Experts of a small language model.
Size: 13 layers, width 128, vocabulary 4096, 25.4M parameters.
Training: a variant of Muon for the experts, 462M tokens, 7950 steps.
Below are experts of layer 2 (counted from 0) of a mixture-of-experts language model. Rows are named router (the router's row for the expert), up (a neuron's input weights, with its number), down (a neuron's output weights, with its number) and show model dimensions 0-127. Each number is 500 + 50 x the weight over its row's rms, rounded and kept within 0 to 999. Numbers have three digits each.
Before each expert's rows: a language model's description of what the expert responds to; "mostly gets" lists some tokens that are sent to it at least half of the time. This comes from a sample of Wikipedia text that the model never trained on.

# expert 10
What it handles: Periods ending sentences or citation parts, plus decimal points in measurements, and some clause words like that, when, while.
mostly gets: ".", ").", " .", ".S", ".\"", "\"."
router:455548456446544464618489567401486522526504546469537457415374449424513503489484535403578456524504462456432440499552504435498494476540528570415487427471509565569502491512445483427445512504533431450628534509484573417523544487475454516480559487500475396521458516506500558403512554495359446624616483432484538475490453519495511551527498493509453523496512536482520495506459518580539528499503
up0:453515529414416483555526499501539514507476507457498533500420464386475413587442492477575474519447656490511507422543513438527482505486547550491466514408530614533490458497475535401477478497563441463565462570502477389546479478565522489451626406508492453488483511439517555435471563565402516507584492429500480413549444538489563497536541498565502573441516510469509490519470544486562526442521
down0:544369553516452393599510557519447512487514491450442461459452473555509488457574536441517487465558434481526556493422514447445518393535572550517497517517472476487520465480494510531527506524483413510458472519448532427441472427474551433489501582427577514572483455505448440492547574526499486499524597593395540549505579532518482534535540531387550441655538485588520470558504464474511534530468

# expert 41
What it handles: Spaced single initial letters or first pieces starting a word after the, a, or list dashes, e.g. S-afety, M-olde, J-akob.
mostly gets: " S", " t", " b", " s", " T", " sp"
router:478532524602500520533535412488633494483493608478643508537449471540502494509485470553541396550496503440485495527503460551551562458536536468523536431499445563418504492412475440425518488486538493552475464574507487452441506526533336507468495521499496480479507480502547551443506346536380436500456462559486530529574467503527431485493547515535487515522406567492505500541509594459458461420512
up16:460580508503473468449479450518482450443483480504534533570574462537478450450506470551475504516453448483394507530485427567559486517442508477559506428531613605616556469545526535529403498435454457547545537545512546519588474514416471473536462458469428437553528528408497552530475507619494486443485399489466545517407506551476500568533543467587398460512518556418448481550496579466517448509422
down16:577676508562497486529517512509516581397506546497476562530444429554487512522570508526430407464468541435480508489528563585489440544469487458503529538494512488516553530523530494491538508545534378536426455369524524450494514535504442618478478528448522492442511501494522533526388491489475480479458510509521396495470424545514494492554497513555453378472560556530517523419484482362494581508563

# expert 35
What it handles: Digits in dates and numbers, plus word-ending pieces like ule, ity, ate, ge, e.g. Sched-ule headings, solidar-ity.
mostly gets: " time", "um", "I", "′", "ce", "ule"
router:365461481499447458552507556472559513421539501524564450523442532490423483468447434523537459479414482476544482440578456432509531466514501465432514490402448525516425499422524425554445481475551526463565543553484571477544588542466454481548590448480471415495440525492548556479495538457399489511536534523516585528531523586467424472488522503566526571508435472484487502449664443558411457465443
up2:521553423531517556471552459511597524462473550494526546457481512487416525482433420514547529498500425638513449500564456456572517589468449531445460455444569510475497392439604524479537499539480490478548509617524453512514422502494442527472454540397521550570495483606480561497477488512555504415529490406570470513538492525537371468411495564522481587478449470563493514497583536479449539528463
down2:538565495482526438401457500516541482581525495516531521444490486498522517537513512499549549600481462493560495490506522543511438446477568386435424432443526530460558594534428520459558482452624437507538481334480547553527598517494486477443494588521504493469482461423452568514507440518407517492542521517476566484532493578560489410560456478462475511502464429600560443493491468489586404547467

# expert 1
What it handles: Short letter or digit pieces inside words, codes and names, often capital initials, such as G-ift, snow le-op-ard, IB-P-K call signs.
mostly gets: "C", "p", "P", "ap", " P", "D"
router:465540447483434470565518489461551542496500496475522497479530569516480470529466435386543499418389457522543459485530471528526612452525500551412527564378500590380474472448451430475512463479522517515484488508498534462482494539441498497546612471497515532561401505468537530417511527423485443565597505437495594480528503483492447402496430497547525603462466510453567514567542436508370540477497
up2:491523539572505459520398564567525459537601504361433482425546470576572535625490553437464544443478537511466474552463477538506496493493434538495464558447456459573514516395458511519505418535479498536467455499500476462498490519529494473511564433583474468514396544456530482602576488470506482491468393528545498459530465490469429522562483444521404577454534501561395482534510454618492443457519
down2:438491461468579455581541505488513532444447485515537424521531545432455509516487466451558527489569466484449577422471527485437449395503488477474499422430551498450458397518512495490516567531434492457589474531569535548561593492414521537483523555486552538535500440572559425488484528527516466425513529499426528502415499506549572552440507560398648505492574468456469494596500493414506493608558

# expert 15
What it handles: Short lowercase word pieces inside a word, right after its first letters, such as ank in Yankee, ell in cancellation, att in Battalion.
mostly gets: "and", "ill", "l", "all", "av", "end"
router:523495501546499489503522619495535486454461465501525486522532435570478499383475461535579539401377558516455539455513497506432539472548548469490533543437411604477517557425473461580477415472495437518532586416475569491406552493446580495415548558520513397603469489469490622416484512538554524500457485556529457521493461508484469556526459519525480587443513408539546513514501484524461528442540
up8:495561541496521476502501592536633500491500420451534424548491477469458531432497379555542460535397525579437368475568433468505475532453453498426532492548590566460501526515482453507467501543402615484543468496558551382506530485466516590415554523506534532474479454528550517489540482449576564522552448483446391476474523530482445558524573492470468512479484498473481515452555514598484493482569
down8:532493581481460475458443575477481460547442439474497458439560544477386473488509572436539421578508413543513558546440552558489532573495502422484439457504462593512497547532557521506494505460608428529512524448542532565482526515573512483443454501571496346457506508568537510568525588442494500493424471467552526493444520548519509448520552483510499473489478504512612443570561436468351507432482

# expert 31
What it handles: First piece of a word after a space, often capital C, V, D, St, Ch or Pr, such as Chief-s, conc-entrate, surv-eyors.
mostly gets: " C", " c", " St", " Ch", " V", " ch"
router:485502467493479448556458483479599455502539519447474466443539569507476432435483399579538314403459464447377540430492449509483523467562457594485529561489504559485483466499502408448563512472551490481510557499544504439516565520417484485583457474494501461526432518471527508403481526417484561484535477580539528542459502538534409392562465498556573496422511552511514490575544458478453478538500
up7:464458452603471505495480439509530485497556485503470421575448511408455533468510482594434537505444462554424506481558373481450441481506566452487488508507545557467519484479518468446398470526467501470484504564420503451629526452461538451479426510487485570486566547516573561607538573472552555516482534513546530566565485499577467421542554441542562491552361538551574477526525493462505404444521
down7:450550470503489499484449427518437482500451556516562538487548525501411540383421536477500479547522462475515513520429557495492567490547474563534557510484537496547464462498491628545455471418527478469561502444512439541523523464478536413607490417546515509462404509564462515606513525555458610607510580452556531529477484482510503536456544540469461447496539587464595520499426471472453418354450

# expert 50
What it handles: Name-starting pieces and month names in bios and dates, like J, Mar, Eliz-, Richard, May, September, plus born in lead lines.
mostly gets: " J", " Mar", " May", "j", " June", " September"
router:575467405537521471514514486493486512407489562389481481532445487586539456463517476466433490464401444387418580534456485581517544463527556530543522463423494533516479605469544580525481515522489447597440578452453517407478537473447488535461536460478387415530535546539461482541505433477467485455519509535472446560568567544480544538519470457558550516487429547508536517442581537448512539424393
up2:420356599473422487544530510534485486492525491467517489514477501448499527451391449498451512415505487518547607464503451472511470558540354543519547488460550451453541596426438501537522524500557487540502423528520538419490527435478535513574526398548491486514581441505549549518494529496486508508526480470506540512395470460531484481516512498637516547555460416529449401470496507422419377504490
down2:502426500544544468491422478487504448463508502624561487585446534408573499550498476471568494563601503573459472484509498431458487388497541462428529546482438471490516473505511499547540502443572540446442427576516512532497454598515472521509506440519566474489477558509475488434531572420589525506526594453423508484495476476537454625431509501442372480526564539540445502537511507529366448511558

# expert 6
What it handles: Short vowel or syllable pieces inside non-English names and places, such as Monrov-ia, Santa Barb-ara, K-u-wait, Bas-u.
mostly gets: "o", "i", "a", "e", "u", "j"
router:560569523475479502466509489568431468354501630442487510604405512505446560461509500529523628492492577510471501468538496569561481458607549460508453440430468486458541442481612590598570549529450546583419492478495427559447445497512538463545434507484513498515494500539481495529522479541549511436484491485452483458409484491509546524470580521469479576525577491514506510525446586467575478562452
up3:480588512425519487522522473568560478405526434572462485478505475516450533486513508645488536547490487347476515504483529560469461453491485558492541522516542575541499458620572556493479559493522517486452524484527439435479517438548467539474435560496517496547514510468540587540563572476524436547460475561604496421504373583519615555441523471503513503506432432458537622490456537538519475454457
down3:486446455530499391514504473377600433390552621483554490617469512489466477520524473474497589571432540424490582536471503584487495506538595530526475464580451590579491495501494515493466504437434450555528475399449489542502424475526422553543456422464519532536525514484442571553523512535506506490573407470488464503513552574465556517472506479552467500441473462515481458447529526390504553522562

# expert 30
What it handles: Commas ending a clause, date, place or list item in running prose, plus "in" and "at" before a noun phrase.
mostly gets: ",", "),", "\",", " in", ".,", ",\""
router:507574455500413543481457449491508485477511442416491544469506563488418509615534430424450455538541560556531413421468480573492486542446600544487497502457421510489533431501502556374464507552461561482542585491488509575455443477508497532517484447490547515457503552591480425538510446594584518443567469458429427549468489489508499575426551513450457429363504482553473451422467500521512465507447
up1:537493510563398533523513495517536539539523412476495534468446470561622491578495521561456618535489429508465507600445500641445472580462480506486493533576500570455452437383515523488445506470449561485437553567583552556599460492534477468569441531486482547541493515522483519469541519515552582486478550435534547496550520480474499501536522512616481511426466602424448530515530561510489437579546
down1:461443535529592543481510449513515560524538540519561557438601525432477531504508352504524491530589553539459523453516538427591484494544507420508511491428529472498521495568548516534559546489495391465495435456497456484463599486417456503474527469512461521499565585426402492504616462534536487498546474559424464431469459503460495571463449557398513500515562352440489541483530491537561447453477

# expert 37
What it handles: Tokens opening headings, list items or titles, such as "==", "===", list dashes, opening quotes of song titles, and words like title, known.
mostly gets: " \"", "==", "===", " =\n\n", " name", "="
router:514476474522569485522495453509519504427542513607469434526476489564441438516487530469420436504426461481536457435562479472546523466486480527464522513444499593497502483527591393549430487425603531496505480565470500435590509537504478529524562428515482510511425480449514526454523508536443452599465476569439597509490451534475456465569471511670494561471410556441489514454554508541395394423491
up32:576502459413451407428513460453596537539531536524490491602504513498473641538553556500554478561510526444425582512507483505547485419562407545494525541527488539487519492525541518556399542464475527498514546505479566475474424520525486538480435564412437565543497422542450469530452510554484495474512532502477528525653525488499469472493582459475476562375482539476533537441481447516620523408447
down32:548440600532603527530395584504478581537441447484375534434481513581447468479452484494445467503542432527580498499512464491512481484481417468461498345483562551480490517516531496465540509561513543547452487571469366566523456523534534480489497483533562460436513557484506449493518442495548571559490570506434456457470381582472507519534398519470537456534620521537496486522480560553487481557473

# expert 52
What it handles: Word pieces like -er, -ers, Mc, Ar in names and table cells, plus slashes, ± signs and non-Latin script bytes.
mostly gets: "ers", "/", " Mc", " She", " Ab", " ro"
router:506442459534466485514511517455616531452571524552511411512462524530446465555485414520530454479392538474446487493564456523478546439568393494478522465434425574490444546435540428525461451448571507514541555511507513437499609563480449540497581464498423480508442454431557521456484545500454494491513493528489512578544464540472393541587445505614567497443471524415503524534565436536419557399483
up0:526424506497511402463467509482530502487478437459501578508525491513529514554552501587541469567370447527435510499490456484476482430439499557452500410489543470458442421424462525461418512502493497582452529474546469468554589496488459518469623525528527521459529577487457417631504537552510518507544620479423551568577477464613440526485475544521526477518417458527577545403421501496540545456530
down0:560557434486475545591488497554463575487490554514514573530626471607416468460492401521579555436523434388510495572506591540512532345529448511487449424507468490615472556529539539478512486517547464521406471555488479480430573435572500533463484509486513522503492404468517514478508535399455503481452518541474485514477521517379552498468500496494522474492408514524548520510566507535457506514396

# expert 17
What it handles: Middle pieces of longer words such as ust, om, ul, pl, r and im, e.g. Ind-ust-ries, Aut-onom-y, unan-im-ous.
mostly gets: "om", "ul", "ec", "ust", " pl", " Pl"
router:457458472520501440590526512425597537476525552495541420476508513510459446510480449488514476427437472408500450494517475531499535455610447522486560483494393583439440466465464351451456499408576513531534573481524507448521573543474495527487603487494471448519421494425552542436518516514427493551516505508502516538566462598473430477532505489513531524486444482376508516522664428559456481485504
up0:517476502442536506597475467467517569533395451495413374451386479560493578466542509443518430513488577422437445521504478415503527556484424578540570480543526457453513477422491420400479555497540479455531535501402552485449536481548475509530500535552580480467540535562522470465490532584503475498537535538531532453540511482441527437515431577498427501498522569368562513531583498494543465577559
down0:521481472487525513473478500450550621581490430418536466398538513470525523470528510525483504487482413521511555478487543452456582490577416562504413466570468396433483510578470492446461570547429383548489437449514541506481528543463532503461445567484486467567604518445485548477443563446475606546564565519499397450488470493508477523485522456509578483463540511479450562572598485513539401504585

# expert 36
What it handles: Word-internal pieces with l, such as al, ol, ly, ric, in words like Leop-old-ina, pro-l-iferation, often in music articles.
mostly gets: "al", "ol", "ric", " all", "ll", "ull"
router:485513554494535538518528582459461515484519530510479465465471457470483432556495463464560530445430589511577484560491468560378592483468441424519516497541430547448508514407593424571483446512579546521430579446590486474456555499454471528528535503513498459538422432521506507478511500466435394659437524578528524496547498546521426507433430514403475456459434526507543515451484569563493578497463
up1:443542513470468453454453548516547429503516473509520601404597514383566517535517476571562507531483515398519553513388508530449562527450421543499476541556487571522512435483495454413438421531564449433433458586488491519547508492483473543514469496473518562516519508492470450373495532558480480511494479532534510519475393524527433472476520530600523485626510573409439490471474409527418523557548
down1:553453502465458471494572393488457474523521576502526527610463528597431532545447475513528479434582480504529502532538546485514497491532517448488546580459511383571473497550489517496532592474415579452446468428447420477479368545511527447562522492539478460467558370472501539547510576489536487494485426476516481472469521434498508501589423594476583523433584444493501445547484567522591452444521

# expert 48
What it handles: Commas, colons and semicolons in lists, infobox fields and titles, such as Transliteration:, Species:, and comma-separated codes.
mostly gets: ",", ":", "),", "):", ".,", " :"
router:533533411468506505542458503540478492491463479401531519401492639515426493554537504435471440578566523563542437484487495555488469542437583563500466555418440497543552436548458562462508504534451587564519524426539496552519440464560468493498433447503582568474512483556440429520499484571584548410588463422429468552455493447521502565466577500490496367501517513536497485420486461558441455495487
up1:498513510513455476472497558431553495579516509517482424566467428486617487484540498511527571622492459516488506480457569465521552445487497496417489462475504465560514468494466502524572499508556442514535325485471533421455527451472615525505532517486379545508478584491521595376431498432491563484475457568520495431546529529555497367574445530517563576477523539454489511532478523509419459530451
down1:558540532546558494462470456494476484421569490520542504528494429583565475467484541527476457401404533478429637557443569447527486445592423475486481523476485577414442527557513496541398522556506557474441508538495449467517515628592455606480494499512464603545583460475454513569459483451430429559515470528536506449538492521460494511495428522553530548430473534422405460516484543484534496469465

# expert 7
What it handles: Mid-word syllables beginning with a vowel in foreign names and words, such as Nor-wegian, Melich-ar, Feldh-or-st, v-ul-nerable.
mostly gets: "i", "ar", "or", "am", "it", "at"
router:598506505508405495506521535533460496438527542449466533570480593434471576458469442542526529396486505518539465438488503543553405479615521449558476473457533480419484407497573446570547470531483516519575513489539504554424467540472407477440489442481447559485453443457422507499464506549565481532570485562512423605491471524502475360508539503484475530442566529529495544568541586469497600557429
up9:457463499488433512465539487422455452547505549469449480570501522449435412376439497488567441484446477441555425432528468559491574446471489476538457458584421566555463452519523513494458499471519545581431495511479479551507489576523562535572438468503503515524492382486572423431561624474457476537438511405419576477501503522506500571528403515495526469445497502484553562583447556488421553566469
down9:546434535493597499497483525517425570452469528516528535452499465543524554525479486423454509532490498567458555558476576460440437501514522467490463501350507526500467565454470584578395599461463501435507422505398536513481556483535522503574488501508597448501428529498487484520515413529575467479535577540530400462511475515524500457482471513434412509607603557449458585477538544475541423400520

# expert 54
What it handles: Tokens in sports match and season reports, such as Cup, league, coach, medal, plus dashes, dates and "the" in scores.
mostly gets: " Cup", " football", " Championship", " league", " coach", " Stadium"
router:447524483446507499470502481531521517536523511585492542465595430575464484515504520597570435525488540446411455557514494446485557458418571449552509570536498451477519433487559510597419495538493574442513446569573544480425453518399599534599438603509535558506540501541487480525507499494484372483403501489524518416475567490521490459544531510464509434556467523509496475527523431513516515370392
up2:453485481518581518421567492544501482476491466523486455520528479510456505514517426518504419458435549455469478561571511450386474532539488593461540484467482430515448504491463373600560498455545485494409428539497473458564570522513412499516336582503524466450546476442547456478546530589556579627507491414552513515464469529484580461528495508487525455424478473427543499570590520518493546460544
down2:519461404480382533521531476501502472448492493468403463520458523502511581459596488465522589488522514477563502578521402434393464521463540431393464669549548456495514515492496513446505602518460506498476413502494461428508508547568460593540470528496472503516535496449509593448556510593521532515548480468548414581481476548534484487489497437489443500444592540591548458456510494586488493520457

# expert 57
What it handles: Opening syllables of names and words, often capitalized, such as Le, Cle, Her, Be, and le in Role or leather.
mostly gets: "e", "le", "art", " Le", "ace", " le"
router:494358539554553485515509560485592515469549603522585492591473568510478456428506472593494477474384470494540519440505498477516579466546372441461514397440439492506502504349559481528453441503529469530495475493501522490502551518448450472502555406468495434488488440520486510486512521446457529494460523455511583508546524553448488568591586514558425569528520447444537504543566447482437512464431
up0:514491413518481520486493477527512521502555514449443545527544492477488449422654535478486456457550549495473427498518416398524545481436504479534401537484377640533427547565621512519563487520584470426457482516503518506527483482537481498500549493455525490562472569458447476479446514521530557489478491609499529493496527488447442606462468397537505479453485554497371452432565505466556472414477
down0:490453508554478450495497513442511408500420422514522461532489539467584470526574487398597547464431474455496452503497512616592448517482504482503521588546411493466401516433519477539437527532495515493524550503495570501556441492590537551446424585524479477473419465463494546489429559538476524546497461390503468562488506556579552520524393432521530552499522598397497499512483582544479470466608

# expert 12
What it handles: Frequent adjectives, adverbs and prefix pieces after articles or verbs, such as also, new, other, pre, under, plus percent signs.
mostly gets: "%", " all", " out", " pro", " pre", " new"
router:527550501459484520520520584439597545518514479625451443497480530432476444539467493545536419488445481408510505514518473513520471526515501440424512508540502508455456387468513446490462474402584605418551563541545526416560540552451375506485493457514419452469445457503551523476466467402439481570532505585483616497509432541455408496529425527505533439478517467469494502488510428525433563419543
up2:424337434451566545436483532524489500491464433530462465425532530503518482501480565590420527514553511480507520446464498483501569526377507513467529496427503543486489468482460532589499512494436452536629487587520559483574502499475551499525561440521452446577516437504484479509448442544568536529521508357479458476560588458492458415416433479544479622472540524485484434456545490557497563472473
down2:541559432529554525608439478501609546502458565495511497510430458490443539452457532518559486506607502540539553462413507518501494453565535482581435491439503538505507503470479503508500569441402551499478485423450512520516512518462456475536597420570482503460589555506416463559541470565453454561470457387520465407320520521474502484446575519469570470475510613503535513479544509451445484545499

# expert 60
What it handles: Clause-linking function words and auxiliaries after commas, such as that, which, who, had, would, because, but.
mostly gets: " that", " had", " who", " which", " has", " they"
router:410479528463520524487477465508459514546512452547517428528450466470518405542503547403440438490533449505501481458499503489463501476573502599522530482535442523456510547539537435532501519474519558481431533429416636496483534522505337452574611450485494547475472502442516452514519434522393606572518510489442499559526445474536588490465480479475480461521469570424503505517524462461487499333407
up2:505448524460545457506535532446505609545572512551463511625578466433453453532567445552486482500503498526554419470571458521511490537423497511392450503537430632461503501434463531489518453472613523572504471522531538456524460531481443514475451412509480440487567379507453451563568490511462584543472533460500443559552437524537439502453380529593547557499416473507533525438502494476477497496425
down2:588466549626515483526526501514529484481466473504436522528466481378528495395560522527549519375563499468442535509479544535442544484460523451550469434502454452510495370479569561490566433533538521480513456474563439546567499405433526496586543488517486588550543438517554403452416512462563462447564482570474509588451545444470444416567499465494460478520463589545541469498499486551551544526462

# expert 22
What it handles: Line-initial list hyphens, en dashes in ranges, and joining words like and, or, slash, ampersand, with.
mostly gets: " and", "/", "–", " or", " over", " &"
router:506498447500423524465489533559522476616524539608495544469508503495568490494538567554445497566574576559583559604441498597469449550521431482471493515510526471465511541547445409545531445553525374448530422611530422570448448486527418480434415494497550491454547420557464481541509477556564558533592467463477495547420487455510535490457536490521477442551536442553473529539435553475541534470504
up16:454493510511543579445518433483551523480579549585576493372582518472364551467460456497564432485526542543493433355504490524441507498471424481513511413593451459481520511383574447497588511396530517449537523535418521471492465518499472504504591544454464434430471560425458562529540517447525483490555495442500477588520529504533445464527523524492535526517526512566463442528504591490495566538540
down16:563554520437450485585482560497499440488599495479414563562417524548457479478483508496506478542474398456428465596516481443591478524499550550415525485505442483443420495498533490456511505520487540602529537378611571467518458587438553520518576491498472510450440531511515539499481502495604540511425516578518484398393512453479461529542438476435561438566504532565431479485531550499483493433567

# expert 23
What it handles: Commas, of, and, in, to and with joining phrases in running prose, plus section-heading pieces like T-eam.
mostly gets: " of", " and", "u"
router:472479470506479411528525509452584510452535549511568413529440522496433464527471424525521468428403471409468480506547459490491543448572441510485548476469418574490437494439492416511415478425590556490549529527478546419564584577458484492500587450495443457522410504458551501416519502492425491562524504515519551594517479617478396482542513502529546517466426472425520477554614482530440488429488
up1:461504547521618526411484440467510468544510502577440525508489475465521465517532506596414489508478511477488499445519467493510559494527554543553486524452482389545507588492488545518417462479544522412501547482412500423430428535418518577491487567508528533505492527503483575474516469453469444541522446545613500568404613406515344568415576552486557543488497535436497513551516579450548474474495
down1:429502589531429409503578460486494463615438475423466509377513576534487543485535473520544583489393495534503464559493565500391488433492517571511541506474508459475483444572537514481523457547521566484522508494569484564551568585510469503460517438528638493416574517375486403483495419486490524528483514590463467554487476576503533425552510512495490476482541509400509536450524445477528428510484

# expert 44
What it handles: Word-final suffixes forming nouns and plurals, such as -s, -es, -ation, -age, -ure, -ments, in words like duty, modulation, norms.
mostly gets: "age", "ure", "ions", "ence", "ks", "ures"
router:425530559466439487462496441390531447554452511518453535513467538392513414503527548506577563470518406544562527490479510375586480451473484489404482506539532448533504627532494477500475496532495484476460480424498500554462460507414473483622517499487563503476475536407438606537475466539550580474473486473537522505470432503499404476560468484447483553571436468539494530570427473480587391548446
up2:478510449545525522634519450452496486445489458480583454416562567458457508561542536508478528398502477487470471495498500578520406431473538435454479505614493528479422515516479474376533585428462514524457485411408528465500506561623370479464517488549497487498505476547522467396419461477606477505513460571467553546487491578498524416494561502547515570556486511517512522489421512475494479517415
down2:412503481498424454454466527472614508503486470594513480457397454569467552503523507486490552656472525466465496449420534439456473503468533487526521505450456443556604516450512515482469516528468558513462498572568496474487510615446574552500557477486565429565417452385475565491451574482463474526470535527457510550596490401463486557497496458509470554411438482509545563507521492627511498462561

# expert 2
What it handles: Short word pieces inside proper names and rare words, often after a capital initial, such as Sh-ink-ai, S-ep, Yes-ud-as.
mostly gets: "em", "st", "th", "ov", "ter", "ep"
router:498516491525501473555495494487563549460519571473533448493470522458430482575457450400550431421357412437497496471532491516485564484502530462455519470435401614536433508490463430484470418440537537542539562539507530450535552593477466477499614405492416425585436472452519538453495534460455510523492509548555511520490439587443451518520444483519534554524473539463498531542610398533436542446469
up2:450476503485552458473426486444585519487509535537446508499500605559458501450533435477544534513432548424442531419509483523582541493481535553405445538511528492512566599521542388452435465383489454530495437559561463482500536530519547442413538514475428526526573507463494567527539571451493403556520493500463474527522448443406461338512473404568472527457503528450518495536497469583417498475511
down2:477536489530463543505549515425482375547465368398561571509554619525511568534522505569511529460474407546517544462437440534454564542487456454468539497482514518347509485521449457526531554500486510549493518508599559464509396555506529506582500528562470487497416446561526495538541507469496645482466415516530430464503492452506450549404513452464507546550444466533570488518542508447454458500471

# expert 39
What it handles: Pipe separators between table cells, usually after a number in statistics tables, plus semicolons in episode or result lists.
mostly gets: " |", ";", " —;", " won"
router:482582527493497517515488432472542488545492546539597513530345494560524541461521473463419590530569540510491530553449514431437497498524523448534476560377496478503519431570445578612544522504460559534501464485577595487400497486526490525456448514496446579488521569550487447535510517430481465510537491571562457498489429473525427531487385490492473573391563587469514488505449517600508446520433
up16:513456503510457522480461557508495488506528605499664429487522489521538464456505407440569518544474472394488452368440493516528490402486475559467517510459535482508459369509476562440492518530524575496539545400581513508495555467456531493518537566492492435523563504522498502532513407452512402488471471425530507554552475513528522543549381483617515413436477486490491508472567533543484477467378
down16:509520585533467513507576484527492447489477434620393522510462492462460528523503558518514410418477486526572518539499536443440483528491486499526566517632414488506455531559531505488485548426430512473394528588514470508537556554497512431549532476548570454473495524548537568452410496527456564461492549545528521580379459387538426547496498501426447441538524446437513503539535439434443553416566

# expert 62
What it handles: Adjective-forming pieces like -ial, -ical, -ic, -ous, and determiners like other, new, such, some, many before nouns.
mostly gets: "ial", "ical", " new", " other", " such", "ific"
router:482582495430552501521506546471468524469519452563524465513510622439503373515429531569570492444480433525487485495523521517502476494451494454512517448559545543474474498514611501450495445472560576544457632490506492458553458557461426512455535489502469480531363398385492579470485494454488542496584522502411515455465524555496425460465454482492451443508482563494523484484580495632587526597482
up7:462560528392525532520512493514537544493500494486566506487556505442571483566497476563526419440508467503543425486422535445532491429439442423435543494481464642547478569559614585448467490469562510513546601501440444449473516608507388463542512419525482481497407468380543640544507544456505559483547563497484468492515460515496480532509471430435496557494500504515489495454475563546532534558460
down7:596516547522552582459547560471502496430514543431487383474560599436492523458435491526555448591518467453483511482423484555466441448498489453414518431426480447468480441543573540429488588520481552514400528552544495572456475514442511546472475444543503496519499425532431498439474462475595485488517614527514478501514619531520489537448470478483564462505471457540518412538493514559553581622442

# expert 61
What it handles: Byte fragments of non-Latin scripts like Arabic, Thai, Ol Chiki, CJK, plus symbols like ° and ±, spaces and digits in tables.
mostly gets: "°", " so", "ism", "my"
router:483476428566459433482510496539528512433530452526503478561442500425492523489519456417518510461376514498481524406514445472558480425472500478544512434486443548631479555516485461562512440499536440432527576477517490521600564546527463510480512463492504506525506537436513514496498517467456447438505503437509497621510516496497429600606489537478606572544561599382486525500610371558526486447475
up1:435636506576567546495524423528507540509521478480435557508449347525578519623459486521451526479549503526439459494510477515450505492495418483485463472437542453474522463447556578523446419598533665515442454492443501498527490560478435464543507540552490502456524539548630460452506428491445519490537449496541446496567586478514519535455476503495539506504534497494422431481502512632487461489468
down1:544587529521428579461523580447462511613392536492503525509468623431486476452458452565460528515547519444503503420502435460490425530515601546478462541520487538583442490373470438483436539375518411476484502487522474427539486558472487472513468421493553457564549545566528523588507504565527437554415451583517496519465534542487475513477585473594535457546484494529490475534502496429479445552518

# expert 40
What it handles: Frequent words like and, that, as, a, of, It, This, colons, plus word endings in tables like -ule, -ations, -overs.
mostly gets: " that", "ys", " This", "om", " One", "y"
router:449455449499491495561543510472543539425595544527539413508453552472438447514441457482519465468428495486514463487570469506476514452549442491476549487466439603513479504417519384576427488389585525498546534500452546423516580580458475518528636431531441450519423507437590522461519503514400490533498518495494551551553501555444439469571494482529553512453431475383547528534577445509433475466476
up2:522504516418516480585509543535564471500473490522542530505563534434513535581485463549474414431490531427531551495458499600527564453381415446399539472449425666531492521461437399521504424508537482530476485549547506457433494517508522542525454490526541496609503447501565554468426493533534437540448551611514429500532518466511487486558489463475417479479511533473506479506474507438499414580624
down2:419514561536534506504550461434538494523486489452543453551601471513579475419520422494489509506552514560447446465502450490501554485448553501545559474499545532478401481498470486620415423532515532485446506552519495425537516428538529526531432588580493576461425575519535558534500417539558566462547495321409509497481526423455495422590399439429506558491470542518476497524492534542530498479497

# expert 18
What it handles: Mid-word consonant-vowel pieces such as A-ust-rian, dep-ress-ion, metam-or-phosis, plus the word "of" in "part of".
mostly gets: "ard", "ent", "ell", "ust", "our", " of"
router:450504462520445458555519523441579518440540560504558433508491496452407424491442427531531481423426454467500489477524459491506569429491476485433523498454414607492433500414526431507381450459578557564530553520494533429530571535447484513524621481483409493556443517436540543423494516535466447565535506539496549600590484599447430482524457507489520552467373496445496511533553485526470489480499
up9:569514439502444500541475503527592502467489490466549502494454439489493479502468509561459630526519482485524421477531489546532550561370553497478545493643522626363538490470516406540456515493517518474456503491518511464505573571523506541515573533580467474469535515574499459568475473496564452509539525518430476486618486496473511481461573473562524391525457505395404479487491495432484464423393
down9:497581567525505524522505498424536550503468528516519589395489529554511491546522537494529543527512388469484494520519542533479497472492605529476430594481507540501534550434510503522429627464463436525432499532464482428452478472548469525482478441503478443560380435539586480562611558528439512419460558445538485388418530460466593436483434568441566551439455500507515432503396489509527547533497

# expert 46
What it handles: Short word-internal fragments after an initial letter, such as -ount in country, -it, -ant, -ill, -ac, -ag.
mostly gets: "it", "ab", "ant", "ill", "all", "ac"
router:509507528577486483473461515456548514433485550450460465519506479477519460359473479505602557450371501513477501460501486531459569476491490516468487482472418487454489455519387356471408539509473436507486546545486563476395484453500523514476577534510477469559468488491476597457524552559564388525542515482531424593574420501462503534430450495526439636533441478523532519477531546617530505500465
up8:519572606482552488456372494576520501503629478570538515462486446551563445492463528489423497443428508406517485437463499511526485544534537541528569445416537571527497513487465552467520461443481468483561546509517516589522511519447458545451651388568500459514452459490464418520557518501426519491432470513594495458504406456500444557530490498558486463462488392541492518596449468481473499499413
down8:447498445519398511581501487508487506452523533399520499501528557464490489429474594529452470573514482566547478497489401563515474561464447452495383570550549494456491405488541460471453548568485451478464475461598494526503469565533518523487510634456496489570504562495513500481502431494437505546459502543426435652546583565443508484442577472456530466534538559479384492484524501481480435535614